config = dict(
    n_layer=8,
    d_model=256,
    n_experts=16,
    experts_per_token=1,
    d_expert=576,
    d_shared_expert=0,
    activation='swiglu',
    moe_layers=[1, 3, 5, 7],
    router_score='sigmoid',
    normalize_top_k=False,
    routed_scale=1.0,
    balance_loss=0.000127,
    balance_bias=True,
    init_std_router=0.0067,
    lr_router=0.000534,
    n_head=4,
    n_kv_head=2,
    head_dim=64,
    vocab_size=4096,
    norm='rmsnorm',
    norm_place='pre',
    norm_eps=1e-05,
    positions='rope',
    rope_base=10000.0,
    rope_fraction=1.0,
    qk_norm=True,
    attn_scale=0.125,
    tie_embeddings=False,
    parallel_block=False,
    init='uniform',
    init_std_qkv=0.0312,
    init_std_o=0.00781,
    init_std_up=0.0312,
    init_std_down=0.00781,
    optimizer='soap_variant',
    lr=0.00208,
    beta1=0.95,
    beta2=0.99,
    weight_decay=0.095,
    lr_head=0.00694,
    warmup_steps=50,
    schedule='wsd',
    decay_fraction=1.0,
    decay_shape='linear',
    final_lr_fraction=0.1,
    batch_tokens=[32768, 65536, 131072],
    seq_len=256,
    doc_mask=True,
    train_tokens=404100000,
    steps=5853,
    dataset='wikipedia_en',
)
Below are experts of layer 3 (counted from 0) of a mixture-of-experts language model. Rows are named router (the router's row for the expert), gate (a neuron's input weights, with its number), up (a neuron's input weights, with its number) and show model dimensions 0-255. Each number is 500 + 50 x the weight over its row's rms, rounded and kept within 0 to 999. Numbers have three digits each.
Before each expert's rows: a language model's description of what the expert responds to. This comes from a sample of Wikipedia text that the model never trained on.

# expert 13
It responds to: Digits in numbers. Single digits, especially the first digit of a year after a date or in tables, such as the 1 of 1984 or the 2 of 2023.
router:501564555551464516462427497524489478461476609485491554486497546503524491492429544504510552552502472578480548575513565512507483506547529477451479596542470574512400507542370444469519538386480497560500527522510556545453449501482510593402564552505507455525505508522496424513504530573486482494452495512467475476472525530535513364504565556470441514530486492605559547528547518506459505459507434504504430493502550491537504506525429532589466507670385521518434476534523519431540582425549502522459539445486502564506597460500395502500482465441461484473422501440477557504424522341506480570420350560448530495538464452510463486446494492494583526505387509492435404578391515427544486568493530508522482415455408451457518499481479504464401527575553536460505554546519476561451532587576519
gate1:365502510526486516506514522481580461547475495503540549488471520510551525542456503482495437464545476503500498505471556427474548439459519473548485532585495494447465490524522534472397560515409401478508547433520406521544487519398526491390524497457466424497365472458459375499542428633473530452471501518485435515486497471521543503469455520436527475456464530474501473510573362501577521511527454452510505514486502532530507455430499466513535475589392398433507541480481437482470630508559537478493552463556532411519567434550480459584541454474506381514618432446592453474520468460499522536553405479502533522467553620476502558566383520501448516445485487543532511512548523507567452622436587608521499477559531524446578500500442517534421573453516508474449503452497476536394479554492541
up1:560433534469544481451613495519490576478473522498432495491556493479566455449523456440489516543451576529491517393583444623476541433512555470544452520452488531518417566556490531472599517453440517565490426543404514486470509453536570475534436509464536497527582550523488556475422461447506509487454601485563609484554458476491458561588581462579407482502459467509496536481512582559424479417568500468501481523558432454480510526519593516494518503582570514553482452527501516499489560495509438490570424473503492525467441558494506592474515489500365478472454495598424574399537534479527585420522481534472430491532525452482435510466437501539578479500533605546488510479524490446477436462519460470447573557508458478539467526557566540560533352530432459476537363522461538581495568496416420
gate2:455535527543469493534526452457481558481493468499528414485623618554550409376547465534473559564523418525467511475555501513548470513530537489550487534448573527428471450532511581420530496500600535455474509451426518403528443549486481441540487485535510559428493469596597531566571503430444599460454457569490543447497569522553393452558540580491515439441593437538543485588569451470473444541473498497457455519511571500445496488532533450489496503546515433535470511451495454526452503469544439465416493573528422519517384488535447515473432449540435464510486476358450543457526506475547426415481503500536575516536493539563439506518463488527453424518525511424494502473451573483479545591534515535489518435535513463401594494442444398412492482585474572568557537463460477487406529596506509
up2:489485488521481564495496542512504460538429549579486589455426470483440546635501493514558504480450546546524482584459576427431550462470455527386475460552401528522588506501466455634494476556390531602476520577578457520459580452501597507471513564507507441468493529488408481552499544548512417486450504470564413484459431483419591449531478459515481568508468507469485484427430552505552552503478550487514519509428470554520525513496457474507494491544412587448472495571510553538537482537474544482477468423452577471482573486411546526506476522445517500519581536562512513539494520554455565595455510487497484513481456494468525422494549498516536600467442508633465471474522480524483494391500428401448485552462469525583450521533488642599553499430574498435410429535531531518589481417571469

# expert 3
It responds to: Mid-word common pieces. Middle or final pieces of ordinary English words and adjectives after a short start, such as fl-aw-less, sm-el-ter, ro-d-s, long, great.
router:460564528633475473518458565512583513591512563494488530417516533529587443434413521467490504508515559432425473501494513513475495533574499439494452502587487495470445423558394524479458538509505451515537409579441489454515544593542526617456589470489569408565492534540544470451512427521444495532464509478507533546567461477521453394522509485486425515566482570552543559448598439429545404493558479477514493442488488437511613543594506535556476529526431522542477494427442556451438620490542484474522455519460471444508522505575465498502459462521532485477472474501521555489500484489554448464388388517416560481580512403532530489528447495407559558517462435535518467564463500539429556613486496451503487455481480566429517532515451468559416478423557514438554542538529533509432570568617506
gate0:569611525482495541548597475473498412472521611522489518545452481599566452401503487566468525501446473486631434508498436491525547499442494484518467538498545562396516571550543521496524491480471450477560537520460534530461512465528501523382536524438566514572520505629499398533462466409427620457450473483420489473494568544483507470567575554514441471449451539474487589501500547398621519517548538454427448466453453463472579499521450580394468504534552532478566444448517514551461482475512516520497542408464504514599519480575486548448541418509558464483466465449457588527449541489473416499410526446415519630518519459529461493465466534482530466518566524499437531531519451490511472494512563441480508521532451464538610501440482509516590442591560479387507508558564496506570485524426507
up0:423417522444635535457534532578485555576454501488473527602474451463471510554547403387481538529479511460576565450405565518513587568422539478470548459469468478505522607449493434510477389563471520583479456539528470453526555424494528458536539528470445555427497395507439517485465522414477508493512453455473438526519397486460468426504549595488572515532549470516557570526511585509534538418563533395450418542460520526530503586520486579529417428410420584509489514569497497589512534454507538421525569513447526485490410500544489542575484507479418524500511494480505489489458469583512514495568475525446462468521461499417426502512447508436524442415516583435512492529574534441608485483529480535510548422470516504546540489371509450552527463506464502494445527583447581492574510466453513
gate1:470540499501540497492568483480604515517506537420539472503528478434466538511563508452498460518560459476519528599552456462542529438536490528492458495518542452545528524547502519442630590441433417452526529476500475452457488472539573628564538546516595421438594589487515504472487529480554518519432402466378496498445485456490522481438511538634465436486488506421537430571534481510532497434521575524610457541548460521347459416471535483498516443651491575453556597497471436528551536444511536542423527591540495512509504501451457542492424474408484488547452380494459498412524538499497486419565453544463465500536471457540505440467494491474492561429559496520570491549509491525490422567515459421445518536550563478508571469535404417494521515502505509454534463557505356537533442492524471
up1:420483451500483417502528502493480480456405468447492572446431533498484518458500483514523559482471516536418510524510530543575590501519501546505557581503524488566510571423517451509380457431544447538487523531556412525407601631525575491550485501506521517510543455501613431432531432530517559517482455572554506470466513490501480552509462455506511535590527575457506545399530463510558579578545426409502457449564474519511502464548520557409504539510508581596513508432495442551467504457551412495461555578506530504431392482586423574501487484486592436523466417466492418577496499547459563546488424495517458483456519513391457570595493486468604436457491481375532419585557528576453461529459423538465512480400500456440474508459513564594482455496572528522476490448486481494573479481476509

# expert 9
It responds to: Plural and suffix endings. Word-final suffix pieces, mostly plural s and -ing, -ers, -ies, -ations, completing nouns and verbs, such as wound-s, bord-ers, parod-ies.
router:462532513537556433410493586454607538472500576470481440534585520546538482504485473417452495511483536512481509577593612482440515556543476474446502563575488518564478483487430396425452505517471425550445454550517434558553565567531475534526545496449484445504408576560531440451567462513524487486489522436469462461433513534558532409525538469457480500536475543575544538467509611478549449447574480570555429421463485473528680502528483566585526504590534484463512500436549498401526555508545509515567512474491492456576539419535399484473451485484541504512396453514518492522454516439518426481483440493493486530578491422487494443463447500514604511567399436518572417537445413543468461582481437494529537406435478559403448470432456468488467513544559534427458534539473522544518555553540509
gate0:443463605513494514459516594545561583470522494393428505501546566512415457569492441431485480444494465493450466512445498462534441499511427509564478481467524572477589495555493453469525503456526377448541451404418511455588456498471524456436482512486460569516484460459479512373458546450493558536428403535594546418494530530493494491454532491496524539528457471528493511513564410486472487413524486415558410503477568539577502472469462538457532449548603523434489408577497476593533462524463439421505544532413529512468502481534428565499487452542507487570512502382513540485503479483498562523482555554532481456667408425466461426537452457496449568547474484508517451488586523508492468496493450501500484462485489581473471543573490511493404577454411522474409432552547512545511654583487460
up0:566530525551427454457486434463429527493404412531520552523498526539525458458552622585431545553531525464457472476560407560491408466517505459539508561422509506484580556437537528507481466571549500518434449581512441547455563488509574595488485552528462467555421562470521504540472466488500518606565484565468493439488447435460566560495433449418487455527411554519476570423497549543485544496409540560482463459586491454489528451509550512394502566585616519565569571474515523523437452457414447475559430464503522465505450572468487513459576497470531507527506511532438507554570461470560461489477505451464609507358522544440480540539439582535573589557439485558522489511578475491470594460458513441479503509569460410546424520455420481478496487491575535433491495491457409449503478489560439
gate1:546483427548412485420429418513538537462545515528424442507503481511517509604508457537439551467495498502517507564563408516503419594440430553469536520480473529552631449480498515450435471471418402491484517483520468542465538614478390474469517426506651492549580431462495491438476526514419542518531530559571533450397445491453560416471556450515452411527528502541487532416545405638482508590469484458529462502454586617399593468485501526580544469510453543415464511551546535528527461477475500535534485505452555528502502530525526476478482579491496466545495587541560516512523493533471530575506485437408533435567449522462453446466557484494563486541477550441521463450403482446498509517450475479564513455540434514452513528555495478519596503429457570424499539564595529487571454450495546
up1:508525481500614517489538610405472525514467454520512324516514560447435469526418477511503495543475480532493480492438552469500405529527487495540485533544401544500555508442507482456477394576494526566492465493495523573475518590518468535511587585504433436512560466574621567464467497448465445383525519475572566496464351530576492522469464449412504492466564537555485520484522440524466456550612532471558459499466547486471575519491509530523457586554482511417551593450544490460533539491486387399484485476568489477451515463562494483436530588556481478424535499484451491507480441549390557505510564471536465541555515463401351526466499465511516504538500545436439525540493559467458476503574537544490536535480497564548451619545410441512407482531491567472436486486481458476461513482445446

# expert 0
It responds to: Numbers in tables. Space or dash tokens opening numeric values in table cells, dates, vote totals and scores, as in | 10, 28 January, –.
router:513578587577545567466460564429514566514493613500522492495511501600557478534452461482424496508497470487469503503508573476453504533497563495438364585559447563504488474521411475553436505386479512456509533531500546537482532584606497533442513517417493446506458557554489415496515442544542470511503469470457462476485500513504486461545552566524426554547566468545615508540477509398453487516512512501555414471425538534491693475584478597494462539503360481497502471541481542438459550451541506496494520502462546486497530485470454493545500482483455485574459493514486587480425546388580465582457444541451526539468386457498499497477451503452550503498512450495464475503485515458549459580458443501539554338415453562412545520483513507523352605565536458453493504565562499482489512515464482
gate0:525546555555531581511422568433529513433555502574558475413476476539548482537554580485501541406506470532487424484564550494478507475349548539603464518539483508455492500584467499513485415419544514511447547421497533440473575549478554481541587499503560447508576581537427496480497476479478531518505459503472463535426474472458452463462501554450524434435509500591498557418541514577473569511452518454401519509484586474462533404498598504417533537516503381484471588489512512480598502522490487358598451486461512434484502558502496453479443440473543432422415497432491450533535605476524549516413464472400481497462512454428411464517525434390523602561452519545498489483394521521525604499459523521453479554448478410500432495521430584518454510409542537514494527530477438480471496513500488
up0:544539513493576469539491545489496476561552540608521425473538551396493531471465531444486511500544544553444483526494527564540554477534447407580393518418528521554451463445484484534529565489414482485550601406522442504490487482533472510529505560504532566499520449482551410548468449430500533466494441519542551572492567569354502481518502459471406442436503406490538468457476461505419493455401528382427554563494531503543600433628556416381543410532466543481490524540469486472435596432531493398525504510507540485509601436536582552464424529423449507460489422535572415481521459515500460451464454447494477560523559451453488452415412463590480552605555481515511449473457501507448499483541494496495511480453507483534446571456481565572519481516583462499476543448476464561472472526432495
gate1:432602482624522499550520571471525591581559491449463602511455440489527400562422504411469466423537440567504540540573462543524466501529576487501580443485518471605552404511468450447559532525560466553547472388517461502531552425499497507584388556560420517468564478507489460463507584535533466613599509474474495519435614488479503521532472450455548477467486519556535438566525471493501503528536447517455545569567494539557522448528471482542474490524466414531619500465505389404524461499450475459563542506469520554368442504512435598516444596508518575503470509465497611478502473503459531560508455568471490554557538457453480546520436506456538469439511447459473527486499521483521425545593512473476462464432467499575538548568537494433505464485533492464581566506497489484503602558584513
up1:502533476472568429583511530455461502482466483560435532562483476468511497548497528485488583437414422536496533458551530438473408535521522587512453425514567486465526510462497530492563570542534559482470506494543399549474507483457519470563510525453474409470548526502497490450526437423526410444538555513572505502511614506539494454525485425488471419551463411453538591593508549575513511541579523461401516564476493478504498476488527478539411462486436517495455539451454441434445439513464547479498466495531531500360497537454456527421405564444515474537492509498551539523531425515439475595524497531602551570606522424382510464478504539476438452451406510485527467347481565494466495565488533512552463495458537553510510436551399625556505599481611444549561574591421472488455541549522518

# expert 5
It responds to: Line-start list hyphens. Hyphens opening list lines after a line break in infobox-style lists, such as "- Capacity:", "- Architect:", plus some colons and word-initial letters.
router:498575507522539538463486520488511458505544585475542507466429562526562495544509498516497474453534477443451502524556506547462495516576566534445366554478524507482557461519507401511505485426489454514407577580505477473592506614549568545426571460433623446566510542522616454539493469501470518506470449438479386516411506507493508497499538550476470581490435569514584528503521503462586430471479503555544449468393567487533573460558498484569442560451455459526555585590556463510537555497541481462496405504497505504501514499506469470459496528485502456491401463551513550456482486383491389593405461547445470479555470490528454518565544476450507509523424429509445395569429515444473562567435515394409493445432499500367478480415507531522449560550595556505469466506520526565469461527579481
gate1:631434526494438574448483504509449420538481428464566491424486445498532470434465569513492509532471520523482552372581524562532459496568503557522555455444541494537514498475507652509569526548427549592480467483527480541487516626550536489385500512498508505488477546457515582492396561511525438524447487532551591447519451527501563513518453530496541510482442413529560525544611422534482538493498547504525504555408444556505440499486534507531407448555551486470502517504445485470559386533595634507494490495479530431501510567441385516511514511571477461536525411460549562562396540505479519525544488522410437436501496492492406455493477496461457564486492483499524462562520527473529456493498511432439493392559477557492479526485482456550456588421579465476585527628504528521489479405610477
up1:452523510531455524529482393528597554464520469573510429529457442468485454529489508555440520439499463519587562518548526515490517483459479509545532541517469453528482518496460511507474482584497493375448515408515446611462421506451503459515567513453506543528442587482492525441403469518627403541498572423569429455538451494522467539471479553521565563522369500509512544462487530438465501485510607496417504564502527492501495569556473524554491557449490593504584466496543498546458497547527532541500425489536404370514612535504469485583443552516433433549555374508567561474459523488479587509516469467435528492494522446456442479535430565582498558532496553536641392506488479440529499443579498479522527480537596519473522487492392470450454424474606509391538553558532443463504477550489511
gate2:477588482474411561608516511530444444510463461491479458495559496511444514558509479467491532488473426462419560589411491477544455523489550553615483525536522577506552436557538467467504490456492497437463624510502437458458520523472411444480520523610607417626515554646532525528581499574517467543502519473458584476508508590561607444492457552520448473502443509477569503466447561405547501554490461448449554453527466483517461479527419574493561561420439486481546484460495508540522468448550572397537511458513391520461521543495601497484504496518485526493493524417536502406460591444507513510458482541523477463543473452534454540410467436559613452492504479505480448446573448478456512622534551440491446403495634516474454454405547511514491540529455447491578473475521448505531520497491462
up2:562422563478457528519494580479485419543468474447555494476551553540442537398495439436484494536584453582545562473501533559572505484522510487594558422497539489459572502471517527561501474526544532531522469508416521565485430526565500491562493496502495584594525472450462497364437472500379497406568533538433486471394429456535487574576513416554514486498525574532457484416588415502535551446432471446548511527426503463509544508501483543426558602497468506490504528417451461511531551470523397488534480531454373517459544498453461444457551572473524510518513550425511560464504517494557482467408421520454572501533494472487551487500468436437537513414476547506566504480464479546626448469446571372492438566490456447536483422454502502501443487494498470448616487488472520666466511485509555

# expert 4
It responds to: Institutional proper nouns. Words inside names of nations, wars, armies and institutions, such as United States, World War, U.S. Army, California Law Review.
router:422506601550555478484483606464512487554532562535572449546520595471598448501555461422474536523595522496499553601556536478573473557567518569504467511558555506550457513499493462497460441434554560447439478495400466585548441544568447610450543543502530415489433584550601467557588444525513536424486440450450494438544507564570554442498573549501481532496485520484545497493446536513488497491545489475624454505456491543492526544488485512574516535559482450494489464520532463430475538480495426529525461496502485451508467504459432474470566538430524440555477567438482463433488505478564495597392483460431499530609451500413428435590449425387567449486548490512472454534465439450510463590485458440535533441502517598512472455528415497498509554599658526462486535498491497532479490560556472
gate0:555463462575444438478472536503502434523515478482496497456530513483521520577477438510475503541487456476591477472392534470427536488459577477559506505443627589426624455567539482531441326497603506540426502558497442487539463500577528368431564486494496565493536529467457372546533449500467535477488509584458513533451437396529563432463431577543539531504534563518486452542533500539489483553550539522542486525413525504488507475489537538511539431449500524529557481546553465581509548447482523535484507565403539447604463522537398538502574470555463554513549465493394538552463448427498498501452426525477492603513473469583453506420490518406476465485447412600526548549465488546527517481500574455480522510529462447490437625478499519521452440505542480508412459509472465445505591535407552
up0:533482493476546577458616550479468406566430400525464568491443461470472601539470434527418461556542481586574551573420570612522506481522474601514574531514559488471523469525465531470499502477549516583392452470535484494517421535496484567465545563604510558484553527550458498512525457505474478493472461463544565501627444464555550462453473498579431532596544437458486476487529453541530467570572529515489483545372470495538505468509430493446578455482453500455496553535460470467573476553563479464514482466472523461540454558454474532547455392565512398440499530498568646505469515557552477500516518558572435601540472567492430507461434461470557491425450465472504478452557559449508585452517574448506472524513507462510545477455571510467409453604502518502482515391519565452444531408480513
gate1:544603471583493527530473508485502500537499574499427506511529502475540465569557469502518450529545438459554571518542480481516566508508498529456430481455461541415537597576470472547454546451535512404413524464448464549477524563538573516555553532419505502575549578485586544572571460478526487520406494483518457476534473575565511520504454503433482441542603429497424517509498384473513564507483493535488500458482487459487525414494540553454470457508456432636461565519520562469580428488485446410554353482444414437416481429480477522490545484504517390504474491534453514516518508559466503482580483491501479542556465511581456400448470457408530466502504483563575494555545486385470544519417566541446530462532528496517415570551384502505578439484523496498436459493439558496539654592545446
up1:445489454525547437523680476482518469382533507515379539675403432563550470453458448480485586548493542462392440481524440494534569463513545501482446478479538473413538525433535509482435501525606544457416533580525497530544535518476487527501541515537472551571571540463550484613490472432486538490499470512593513466481491450573481511549438500545467535479548493540536569445557504514516542429507508531594580548546550542505539555509447496446522515508596544515527503581488524579563525522553395472446534513416464512525512611543469496471452457482565543459532500532502552517520575428468476465401602499511457505498503621573521475506562506493552540466542518629503465435498560436399452574453566532510541506448500518491518489466592445442501558453492440484588499557541520471511483533542486

# expert 8
It responds to: Prepositions after verbs. Prepositions like in, on, from, during after verbs, especially release dates in album and single articles, as in released on.
router:482557493519433491470465522492472607558516560441460520548492534524574477487469502457532466546530492449449562452596598545483497640570528591442519563438394472598452518460485476528540466460408477473429492487470546553499570499582408583485447496495508461532410451537579475525517515526486494382408453506483475475586452518587487480512474567496476528547526474553474533425564492411477529509481497478508443460483547520492565505485449435518434494553442479489455567518445560408497501523441515520554445459422473484483539522432461446541546475483484487543371551564594654471483374484591490538436532502495562520495405414544427452540444442540558553573476462496414441413418433527506563530463440439433515457501477488492514457413495475539461514483531509473550508543506450469535452582568459
gate1:528522508554452486486450502470532444521502513574486480394564497509520507493530541463513416495498538540495404428396549459520553644470564543485495465461482497622499507521474495507480530542539366515576487513467470546511556475453564607387450442517487498454388535479473542439522520437464391457500432464476498543472515511442405494471472475434537536534487518480447469449577513511520407514438523517382477486475433583472434519542456497550549478483449497554484463504482576411608428497550540477470559515458413550560563414483484544503588497419486526454458498462459498539519530522457462474569447602448553497502442526484527478534578569474484555543474539408544462389521494487453613440538616513527574421456447492511488511443514532499515511497506451553527404555480558483608585547394530
up1:498471441618511454506456533527505466468493473550478572551530479495466463533517434600607423459482494482504521485509462523525441601490627476409537473499462555582459430489501517471631494446400511480451421537493491435402462478533485458537509535483459584430405412531562505462451487536505462557500547466586466552519541601405571512522439481435506508534498571435471447495488516463561485552489465483543385551526415535500530497404561553478459559444496410528524446577439472523458544526510532538486554333505573406495404540482525479531505470572550488533522476468528557488458463490463555502511525463462515454525550527573468517434551548547500544488474469512544442529429546520513506673505553542522458465480589545493456576531537583391479450488472573519481466527450466527478548597525475
gate2:571587476507520455484399475450463494480543548378406547479482451558574532515548493526511602480439513486528513476541452501537465498542517506540523461524510538612451484477439532455523488421414524463574471539433397495439460499481449506464502574577443591564493534440665503449605628458434504493495480440487522560571474546517523483552453508500493556477438543476515508604462467512509420497376515446428459608506575448524499515584434496529547481503490532465508521475413408509491565479470396497506553495447486551500357527396422472513471541424512470567492466500562525497469448525492547505613448525442451479481484484488373441520470542562455528524502461482501456561418512534492433513579475469510449492496461513478605452453523520505550576521468572457551483467501410473478413507495458
up2:469547465507482553578521576518495426471492478617547496462430509572483533546428564518444456498544474566461418578492496469504497492537460555452484577582468489457589550555567494482573511535448432487440554523551514560562552425581510446453513471498537565492392582530464488535525523492496538580474435459406590501464533528391436506524460422487519512444474493484551508525462557478540447471560562498512575529456490559428439508489422468510464463559495488575470499505581649488499466617531618507497564424555554467488526469493508465542533565474516438421473515464553470496533552513539508573491531397539566481558544502554408498545404520386494527495542507609452442541443603545392467445527473471461468499538486514504455429421472433437480511495546486524492412438460532441559457450558585

# expert 1
It responds to: Proper-name openings. Early word pieces of proper names right after a capital, in tables, rosters and text, such as G-us, T-uc-son, Los, Fort.
router:539602502576518462502458526486511482547547578521516503443511575505522405499463498457521601471560556520470493550510552499485473586548512509523459497585449492428451513600341427561549482465477522519469483558524577547488476544522459619398458477435566388563420529620559462555534469482450504497375488432472488492618503519548475460548490544512479651485488555563595528519559517451414495473465525444475523498432526515555589546497448498544528513566416470547378594543483499425472581505464408494585526491427512476538510595463445491483519460531482473583465522529498497486496437529553456546413497486468581495523467410401496433524457486390561520523516432526459458546472482510511521538494512439529483396464489515497510502502450429485489516532519535469492538532509534572425585529533537
gate0:581565441464443445466343527397507536506444542529504432516466500484471420542483392419551510488620497389485429483467509544397531524438535509524485546526482482557480472505471459563438537506535445431575587566483472423490456526479494430502600494486487528497533478558479510569529456488460448526564534553526600497491544488613576505511622526513567488476462523447467446482516516454480543506473543538507536524428538516468463417558548599523386483556485506504534521474551509506524512531504517469463548587520612533426456445467605477577450484475533531520490464577435451468424453469502502449487503461552512579517446465577489520448566532498520537522524502487568518463580488514554519518490458471464569418513356507499475571604483503504467472483420674531497498419481499546433584579492508
up0:397495607568502608470487586568502502553564462438543474513489504476419504549546531539509572513549425510463410467490554533545530481518490508482608562529432470420534467495557553501506510464513481389498517599534511516591502573493507589431527418521507415462413457395441511397470516515561465577602481515517433522517481439463549561425527462502548500401473484455497556499612479475552505466456384507592452504496455441471447427553489499575479538487460558519517573463473469597463435491567474419523469542491470544469534583481524576480452506458575456536573513516507532510425510570532487539480447514550523494466539487508534526468564455427492527495488546474544451472521488579407424504501470502440373473500547468469503415457473518540519520480486417537519500386650451510539610468544486
gate1:493454610536470477459466417438511583433506484419556412429581541554527478508481516483508450512486476427472502559509563489440478496558497447526494565536472495364507505509492468497465476486499465610477402462398469531390587449562553551529429484560544433450479485542415464508549573506442478525424483556536566519504525450497454614561512473512483464526557436458548536550443386424508448498457597488607511597419496551592501524409477518511504603513479581571461507552488377523381528480621537455549440461556463503494519478523501469600526500499438414542454541512536488532578517470488540490460436516500484567531477521496495554477505499438538430502462508455473507473491475495353498486479427538559477412486554550467545547424461504534500475588460450502528527464477444571522426484527461
up1:538455488480481456539520582488551454568603499548530439444600414544482633455488494570511509464447498505556494495495526540417442481569592438523481411543447532511488462404597467422459476456487509495530513500479530525505450505489493505432537535526505528553431584541565439457489448523458586514525572481484493579561434557523528564453471461499469445541475587528439438509453524484546403573488570495469479454497521471446512464506464432461545448464520612596474539480432400505505458579407502481495540433456404535488421497501530511452480447463512484488499525478584415427486526488530579497463523527509415538538404475440551536479441384455514423472388526445373555473484460484573456461559498459511492530484522532471519485508449420459371491548417468405523420465569501505587522569462438

# expert 6
It responds to: Taxonomy and definition punctuation. Opening parentheses, colons and copulas in species lists and definitions, such as formula (, Genus:, Synonyms:, and is, are, or.
router:443507502500455511511456558510655549531525579532513490465469557589543501501520570491497476430469479522490507449499535591506466546655551503536456545474354608563413437448416515524544502452527457528459469502484486510552522481440509488427503545512511499544436521494546521539535487569488429352468458447495484493526408484512489467513481552570478420587511440506519507561544450547506520546503484579485472451458523510504533490644434542488401461549427483485475566451341539480537565455556502471464494509498520527444518470530429561494454475478455479551456407493500572529483382461600477513451445563460535592473465385379403550554539481454519515462505473519456464578453462494529524551513481454486501448397483463460475473443441442508430540460620509530516503531468460563488496522548440
gate1:473478481519568445486429460410494460531557549551458442484481512486385444538504444493625478505503433481509478549575489557447556447537504510459499528457425517584444511503504469562520448485512526517504444537512452480457485567447474443492472500484513445469483395455536570437516555494515572569510434471524506580531496565552540508535432470498464452517540510560549634422465491439554572474572450517497443547327596524539606556433460509452438440528488498522378622478447501425623508513486547442515457540509449402466511487516471484527440523502525487444545422540504480450527485553538604532544414519486536402467561461406608510471540450450461530474492511485529471526548536550413472506473436478483500550593442544452536523527511496471420591462537554367507487480485443506544523524422432
up1:437548529503532530490497523514411525532398454626534507525513497404454553479613664484548496519533545421452436566489421510487452453534516561549579505469558481532537519514616587520453463509507414478457592536482514485567520407467459458518565503426557558416417557572489525507502473511515407517518503513523489547507517409536446525460485493517542565578471439386476554520499476500428481499595442496450391465370520535492511520499492495539533561549484536564517532438488551430405538507522515459482572490600505464475550522490445543509516524502485492507588529446553526562580484562338468549432462568452479495549514449635495451484489532510607467489525462548478523531445450479474538531519450444458550472432524436468427466476448524529517436559504459527541538469463526445508462500498389
gate2:430424511515563444495535480476438533532481474467487458510536527382463445531469511530462549453476525513558549428491545533511562505466564563504538590502440462537440516462545510495418523485484498488444505500541545493591596497470504504551479599482460521497518664551560434493560457624482393528496532565492490592439486499467509503473572463564419540487464472538465552586453576566514540516480602536519547396458507514484420582539503502430417456532461486517454560446550441537458586455419618496440522494534516403546428504477484523478545553441469402483488513479519495429456479411470484503528504549548549496455516506523516524452520532547498445506501436455497513454496504529570531566435446476540408504482389544467480478405446643572487602593564425561506432500472527555511481562590417
up2:546551474495481482500454536411540608534534544525539517465563454482485610512502450441416428519501460530555486496579527471566502501524490449513454416482456491532554400546505509481532440562500460550465511504413461517570502447482456522514551484476404512454441544556561522480460449415415561483531469511499569456533485580459516563492380506509411468503523501385498549439565476536526533538453490543448527484498585540441443499461510525527495456389600483504577492486489588443519437504458535519412532497441490552518513625389434543496572465542557497571449515476469538559454535543430537591553502563432567528572474501453442518452401535433552447442420565437559539542484550533518498535439586503456521505447422491473467513472586503441504451565554582525520409513423654500528453549439471

# expert 7
It responds to: Clause-ending punctuation. Periods, commas and clause connectors ending a sentence or clause, often after a year or name, such as "in 1887.", "but", "which", "where".
router:445527447629512578498437592449609540509515543470490450561457565518611537477504512500501491453552463517480490521503574492559551496529546502464536522504462505552498465514452369501454456468474452530516495554527535480533473617513520606513583528506530469514491520563509429580552587548483503514458491413486457487534416432525489449523503420523465616447565508625532533559435474472481517487563504585474486402400576522491521527496451537519528545558536518441512539442531444474458557458520415439545482488456498546473503474522352466584546477464495480485443492491580561552468494397491477573482421544418428541564404465568527502452484406478579516608502418534440494622438504464487496515512546446464480389487438537510518560378472498511396541524556528457488477533519474485517469493559459
gate1:512489555505542482454537528488545489510472448545416548529544516502495437517472580521478443400517417530536517494541520486461492448508540455501562561526530456510516424561473498515630505535473451540577471526536459472455424552478531440594469474515499497503432568479557576433515467530541554460529501476506455524531621578456415416473518525554495425597519525507441519483479565525391605512608410420555509453515531551509564511503444474506518593543477407493525480424493524549602534461511495420606570466546505515556488481517440503468622510497416502588486475463496497447522564435542533526632411457488477549587452463571444537430537494474413468441479566375489586522513471511554518581429417459418480484508512391450478423590527525463530461503503544464485418494511436480435451481499522
up1:413493513499437495431548491636495460544609515508440483463519449524477551474599506537541549450432447495432484470573543495535447466476538586480479500525422521512492512456493527467452404454531540445464513518497574485487527504583529586483468490449635426559474529467499524523429465449542550506548420555522586486550547524497483506532518442471560428469508532429471529500560472483508502512574505602384503511499429454419568527588450441524555539459457593489527431575503462504443515505504494637431429523457455458545496391468537535530493401498594390476496477511497526551562588513511511532510570504565446528366452466491502476505359440514460530530555476569526511493511606432520422495626522518557550466488498575422476514491496498482506554580520468587548546542447482551454489470503437
gate2:484548484387485476549530599447455563489594534480545479455467550419517577469519409509457477417481468416471483614479479463458531468484427494502477515490529485495460522491563521521383533470483568499583453503373527522471444470487451429475466503518524480510464515499566562520504490488440535474487442421481489534440464608538502425514577446514423489436448498415554488572504471529585463479549449534435546565503496425581419520540459343404546416536546488429453502562478504492567600532512428526433508473520579435523554445548496430412520451489422435409481400426588482511558408459429503463512498559510527515535521507543541504458431482510545443547462508452432548436410493437479498526551525394550456472514437501479496510490504495375540515528515413456464498520460417521484557539511445
up2:580470456463540539524503440439572456578509538585470546524552505509553460506483528507571603519518575526519465505503532496487466438471439485446552522502505415468539507510537532473592562557490418459481538451490412533518550474553455447558422454504436481559444467448477396460455523528496433507412533558577591504462544434519486583487467511521515469576489471518519452461577510554487613468448518530476432562468524535430515491515470559594578571509473488483534428431390426468546368598429501461540528563494502473585445567475397573535547543458479504577521560575525605400516487520609415510542503424579462413504465512455509536469504518442422490469416471484554559482533537542637511435459430533488496456499492551531426490459469484542521540472506582512559503571488594492535449511449539